Experts of a small language model.
Size: 13 layers, width 256, vocabulary 32000, 61.8M parameters.
Experts: 16 experts in each of 11 layers, 544 tanh GELU neurons an expert, 1 pick a token, a softmax router.
Training: a variant of SOAP for the experts, 648M tokens, 4944 steps.
Below are experts of layer 9 (counted from 0) of a mixture-of-experts language model. Rows are named router (the router's row for the expert), up (a neuron's input weights, with its number), down (a neuron's output weights, with its number) and show model dimensions 0-255. Each number is 500 + 25 x the weight over its row's rms, rounded and kept within 0 to 999. Numbers have three digits each.
Before each expert's rows: a language model's description of what the expert responds to; "mostly gets" lists some tokens that are sent to it at least half of the time. This comes from a sample of Wikipedia text that the model never trained on.

# expert 5
Mid-word fragments
mostly gets: "c", " Preced", "pt", "act", " Pos", "oc"
router:522487535498520529476474522513513489491449491540527452462489506490465495485484500510524518538507515519495523531497491498510509506492524497496487529513490523477496494518505516509492506495497541497470513510508497529545499502472508501501497514504494473525489495455495490487570497515486497508506488497517499504456540466535481496459504500439500430479555434508485494544506492489475518461537498519527505491534478515491505496549515481478487459467458520487499460515494467449526503558504455531468481536515477546487481515533546482488511467479536515538489508470493483502559531526485458465495502454490474500497518461504452548502447457533487516475525508504477470477476506519485500504491517455478517523497519537499512469528451556479528509481507526523497502507495532495525522525491505
up2:558493482512523471470483505520518514473498481485511513503467469496459461504458492479524507517477483500491533485507480521478519514491495491498519496509537451511474509484507476515503482504500501509500501552511475446515518481530480514467471510466519479531512533446519527436530510496521482506533511499508453511496493521522468504512483510460539485493477463529510505494518520474484535505495485507525517508459479458537490518451481494507472482494498505502485493551469510505479515510536504513463506435526472503536498550502485487482517502461496489513492518494463498527496496519475518500440515528492517482436541512470491489541478483504501472528448464561561526498541515521519513512508504459533500471479465501459454467511522511492550538510506467517489486498565517479514466543500496
down2:519494497500498486521497517499517469509519511495473489504553483500528477535472520468489481484531515516516533565445512532499509426457465484493548514468517509492486504506499515498511486480505492519485463480496492462498459497527503515451485513469563556491479494517543507524445511481523485511530500538476513518516485508505527488498502447490531540528463507551514487473463503492484485537522489502512477484480514472525511510557523518528472507496511494490491482515468539518496537456538510505498517490517493507501505524469487540535549505470510521481527537511534559499546520484459531514522526538508475539437490504474482507508516511459486511480517570530501532450522475531515496518541484532494484537484465499499483534502480515513504489486509505475510504483509487503493469477493481
up3:516523491509492533516516511535518493451494468489473493517476499523564492515500477515537544453494474526456505481522548482523485511484497514515485556512508477485529500467477528484531494504466486524497485544507454482497533449483529476506487504550513480506499554498502470471424536480544466479513481489481489544493557488514542501539527485492523532485500484500452493508502506499508489500484538544494530519520458492465496527455501510504511496466502490510504522527519504484513471526488559499546506476453516512541518509522537491510495513501505544461483480558489483502524512539496529495518478497470511475467479506486528470509515507542459500481504477473543511507532524456499480464480496506530505479469556496505509520521561487509493492504517512490497494496538499472491522518534530
down3:502484491513525500534512490478494557521453488528492456493471500518473472472511522483545516474530552531454518507541491462495476453526541491502465496475545477494518483501497477519551484513494519530511470504470497526489487465469474433461491507539481469510486496466477493496489498514486477521450469498507482502549501502532496551520487498482472491516545495478485465469480494510444505481495491478492531524533521485470540463475511534506508479520465483539519470512535482481481505519546553502450521486507525510459499512502543467491486524484456497506514478562496530522494478461498511488449483490519484500530495514507531510483492511514501510466472482497540508473504473478524515489510486486509500487511498506521540501523535514513477506467518495498515452547551539534534503506535501
up4:517503460492488517500492476505479494521488527507497510489467495508453519502498512484532474538504505488476500462515502534494500486481483521479495511437523485497487492493509546435508474539504533547476509463475482523486456491473519509512486529492554485498464518477526509469528489499472448472499511498515507475518509491483500515498483508531510486555485473518509494508489512520533492464480492526534472525510495534546530506500468488551511476486480491503499556484491514517534518511497509518494534487497511538509516451499502491468481548463547457448531480439509469503472525478475460484510454458529480491494483494488563563478481549486479498537451466469478503494516465512519537446540498506478528471513509500478505462514498511478498492531504501510499536478503485456493450522474496
down4:507482545484491480526512515497495502505488523547531484522515508497507507536460559482506458519502487516475541493499432516465522500453551505457488485436520525475520478464484498530515544522503525523507517509486468475445505488466457542522487497522503478510544485500478523457516545519493469489491531509499519510514520528504506487482530489483451443528502438517489475466530440502491515496486504527464472522533501492479502499488487466490504466475490471476506484492508520550502522515510520514492536510492503526476533466500523506494470530542481495497517503467536530520499508516491497432450501466509421517484494497470499512515501499523525492504509506465497517538520555505491503496516498503500530474485511467517500511515469526470473535531471500551500474518480491472523495501536495
up5:498495500495528476514488510484469509455497477461460477513511493508499492535485483489515477465517504463505524466531523491501493501481504481464492546472508516482438515517470501481547480533457478470483493530461481486506501531534437468484472565477502571534506480476520544538542511520467499481478523503506514462511485548551472493507475525477536502502493489450471527524494537550491495522470512490494517559502495476483493507469457497477498451505501492505518486526485483516508454498484503493455483503522473514526463468481456496469495516478492500485531488449491494552490491492475530496475487500516533501506535486481503487540515478494532480487501470513484472517513490494446520489493487461512521506502504506489519528463487519518514498508543540545515476478452534542495501530459511
down5:515491544522490504507508486476500513479490539498501473496510498532490483509451494499454506503485511474512496448490524508511516519477461514545468517489487480491479512524475452515489491494509485537522494518496462532475498499512448507551484473514501479485505480524474478523500513506534521479522535467531524446492517514517476496510498489510517457481512477463518512502503519486515466425473486507528506539461456496525486516524494467526466513531530521527531502564541494506480515471492504488472494502566534505503507477472466526485480495475522513548470528593479514525509486518492518512507512506507496478522495498532513499476475426485545541480478484515504530469501474507503499548471528482520506512516517538496555523488482501492534540509457498491529472534503497485496481457492441
up6:540506479501513478590518505483505495502471518533467510480502494551453552475499494468489501549493545491519453519537504499507523490461476549524529487474561511512475460499499487473491474472456526513460475563531499532472519506464518467522473482485517521551513517486496537449499501518535485529461500479499471501517489521506514497509499476469489509507518453481507497543524499485509488538518480499492494495523514478474495470490522516498501531507509501496498482493475497521466436541503491482521532478542513476495519511499527507474527496512457504505537508506518530488456566499515511520500475503529512512485508488558520522524516473473515480530444471537509520496490460474485519479486524494477460539498473484549483505532510502479482509483510495477473498508523483480500469544518475
down6:500504508506510521487493556535501520491478524474474473502498496517491517470503504467543488549509519493471520509520482480481524500498487527524515503525506501551503506466486519470513472514508523500491460478491486503491464467542476467439503508503494488485460527501546542505480486473538523465512497479512506487522454482519482459464486446489499497467522509522506494481520453509480474478498474509473482509503533466523479468478523572489466452522515466509504448463504518478491548479511488502543535498518500542529480461474476501494475461521484490502480475460478498468458527491520488483513484466518504471487457526548519495510494525482501461512477499512472510487489502504514500507520585484487492513484456547528477497479504444491474509520529500515515520536525585498506490530496484
up7:522537499443503546481489533495454510487498500550492481482503485482531506507498493517507505497483525536551473446481504494483451521537535567517500491452468458515544463522476493505527528471510480507535465504487492542490513508490455484480472550481466489490526548484527500528521480531483481503493500460528509533513505491535455497494488476486480492513526509430499507472509481448493500473522522471506505518510553467509486486489488512525466506481515522540494443522506509460511497539473484508472525512499459508508519513481521545514468491491516521499458479525492525506546514512459501537499496527523540513506541482515521523499460474443508488497489519481512476536427511496495490542521490536496495480503491543522471470483500516512521501521507463531504512524507505507525508513510492
down7:479470492458503493470489468494502485528535518496518514490550455548478469469496466469472476509540486473510518543511513503470502483494535527515480520509488480485542542456517499456521514470490478478475506468540534534448480495474522508551446511481495485493512481493471501504480520536519480457476504498486511510490537505533497489474499512503486498468431475492492491497530531471471553428495486524489503510503499526472466528483503472513495465519517499523455465521521504509550431533488484487520448502493484476470487514502488514519493530474483517488510507472485473522524520510507549518524514491511502478543520504504511471515501478493487484517506534487501549507480548487530486497487472498507563501474520464496504506527467491478537534486522530502465513521507507520425502491507467
up8:496504482533505524469481508506496502496473529527483474490488511500514478487517455474507558463504508510479529517470491485470497489469516476487538491485511531488519527527501563507508541497524493521472482479468519455494520483515510521549499509482515518493478477524543488470492514517512468518483470470482502476477464516508455531506436491467495458495517491496522503543491473517506548512487509529531496469511486510506473524502500476527473499520456538506501522520503484512537521462490474476472517491484536553530510533503484483490474503536461490513531503498525475529522481442527545572472508507495473495477452509524512497492499514501500446533498500507501533511523485527567510524521511535479488498517493487501497495544447502493474536495537474466514495449458532499585475478521503
down8:506533484512502500496529501524509498516511498474518482460455524477464507520493514513465490498510495518488496503486505513498471549511471478531517513510505501496524496478503487541479496509526519463458485503478512501492520541469546506526524530521552493460521468475475512472497513461495476514486499467513526516481520544487544492507525466483444485457469531489510489451493510579501477539487521527530447511501509507502518456462463498508525500415508522516531520495525506476512528510472468499512503464512531500473476454505519534483477519521468494510550507525552516473481481469494496474490505498497497503543483534480509493543512466521480456498500543530573488487480486494512487531512483521471473475490474525491451504495450475541510469505469491511499512483494512504492524468445470
up9:484506486514501496474506475536540484509521532464511508527555516493482480514520480438488493465510468481456548524494542539517522514518500518519528517485452494512484489455497527549521510489477505503490518528494524505490500532519470540521458512520539486543476490479499530532500515530466494498497477533496500478478495504521467500468505446525475531476518474477499509455523516502498556478494515520474495500489500522490460493527486521502487494509480502497528506463482489525497491475503469491440506508506510514479548506540488491482450491510523528536485523472517473532507538477463460497469466476467460476422486473526557498538531510559533529496502500523515485499503483538482506536521515480504482488484492522515481471516468494480499520427535494495491481505522536487510496562502500
down9:517493498512512553532506489494490500479481498511466481527557512495496474505529526465555515535512494519523550477518490472517498462495454472523474492536461523507490478462533499546490509491524494484486478493520491474471476539480537466515513457509458507487531497507505479512489502565485469526511493517530512489470493456517545515502487480523533456478481499514507538452498515495555516493556478489476521509502501451497502452478481502480516512500486547507500457479561513504483496496460522465515551483536494499498493497492520493465470481502480504522534460518511425489474494487547522505476521508507508499507498512515509516512558469516493494465534509493498538497461466471485500520508484476472515475521513490531509484522478508502489555516502546509529536551460500493549492504476499
up10:479502494477506507510464493500448535487493490507506500511473470489473515532500559485564529486504493481512486481482483511527490521516489520493520528510500550507481499490525447531502509495507493487451526548531461516481462485504511450491559528524502484482501490497522483484490501512516481502466504507444438471513499490509444497452507463514502466480516461471512465509531496490526487518450505509514507504503461495461485479536467488496519526515530508523515557497514501523527519515491521488493498474496481508489484558469540517522488477456527486544473499492494511472496482528480536489515504468483522469489514499489491518492534485505509507493509515472516436597472482515465516456516500508504541541502480512517506476473502521481488473552455517532494450525533491524508460513487523
down10:509474492506520497512495483510511527482499515508500521522508479466491488504497443496501490518494458474509476506487473504500489482543462459518522471556477484481507488509490538542487481486506488450507485498490504493528461460508498519501512490495485490518493484500478520488471508494521495565505497480521475483512523496490463506496516560504517516489454489527529504478508476481496509506523491489509492530488480482474430505492527517520505444526450523473552487502492525486504498483495464464524456462501486479514480548579475448504539502536460490466465471478494523445522463501481481474454520449494508487528498534507468500469526490456479484517509554502524485481495474531533482510462566475470504526472495506495506447456514504514501477517453495501500492477492525462498549502485544
up11:464484532488528480492519507505517522480505499505487517502494544486521455537480478508540478454506495505490490492497476532526538445545523510498482464506481495530508490480480461523491507477496506522503503503441475479514497534426494483519428504475514532474552454467491525500507503514510502550498483477495532460482467501482535529493494536512441516491522561515492510518478468481514502512511481531480524462507488490510489510504560483470500501492491515533488543529504516496494499490486496503513538521496489520491564502508475511486522544485499497449474488478486512508532495502508499472544508511547486504557457478488547507508500511520532449547476488502530480516454474502485500497494475510508527468526512499470481521482528484524516430514519503484514528511510446481511514538460528
down11:494493472491481478534494489485538520482474472498443506466499534517488529504473523521514514487485540506477529458494462486485485464476506470487516505477435478476518534511480493482507487546529572448518528537497498517539481522460474486474454511507505509439477508508505498494508497505505510460487518470488475457508467452514478512478469523507496553487501496526525485541499530490463490500497466531473479495507507481471545540496470524516508505534518506517530486479549523465520477450494543523506519514502503486518493501480472499492559484496500505501485479461508511471523475498510509509464552545501524513518493540512518468448511509534459532537431520547505475492504481528523533489492510486498539480526530494509485523485510497506491483567483511522515506488521524515471529489487485
up12:502463528505480429505470499478486489493517495515462543548497512505493448488445482456501495481501499497528493536494495468520508510474480455517542465526536489482477445530520522447483508462485493511523491501506490573516472516502506515514503495495526486509506525499533510544498495542477465525483526489541509468466495497518463509507517515503470492479500475479512472492513494516488519532535506520537495472545458504482486473469464496497519544492491516516511497513456510503489526506478542487434534484499521485481511482491469516515436482472505482456460491493511528500508476496478477520484488556460522491513496490557473503501496488518501500500518536461525475496516527518499483491536527442452530464482494467501482503510500477449531500450503495509481457456527504502502482499544516
down12:508511492513516471506528519533494493487511491489484454496534442513472490470494496498501501545507480500505488519505505495516473460504465490512488538507497467485519488466505460498502534556549471480481518513473539465488525540487522505441469474463469494505508549476517465492530496509508505489527497505502466475505458483493556454464493510496493552576486500496496476471494500516475542519498519477459528445500497516494479517542454538487464492504483510508529489539509499508503502511508501481498542516525456481526486482499510470487540514506517488471463486475509460519509469480531488475517517479507527489522521527530515510502504555515519477484440502502525459453494493505492490540460510491480491500528472486515489492482478476520484444531539507494486502462478467537533471500530575
up13:515469493572490508549495478498525474528477469459520550478518517516493467514535541532493489512490486492566509489474470488473479506508501501464537514539509461445481499500499529470518461488512531504482455527521527498484456502470528469483480478559490494478510545485499465501487488490460463487492498485504491505473528509511522486479464501472466436493481529524485524534514500557508499554525517464506466507490471481490517509505487534471527517509490449495468491508503524507495481479513504529446441489493462508546504499520437484523547490533502454510519510499512505495519487514503510487491491492531480465514520507495480466488504493471484487476572499472491491495541529532519499489505472525506506463478499490494496480476493471489520475517479479484471512465505469549482515491455497
down13:490512491483504462516530516490548490509509541510529507500537508507535462485526551503466525500472503505510487462507513454496472459539487520492509520459485481515503505493511479495443471443460501481502494504532514493513467483477499484503514511521476476513532479524520483508549500484472498484525548462513462495508473535485484455482483473534522486468484527519516442493495502488516501541495510492520534526492495525492542509508482529518464487468492479498545527445487488544510483456480523487520496521476487493497519495539518553505491549515486521496508478465500429532503529512502562468469502478533481488434525550484514512537507506459557490470483499498543512467529482518493482518534515517490538505542472491487503506505504489515508519501473522489468540504503477491500489435483507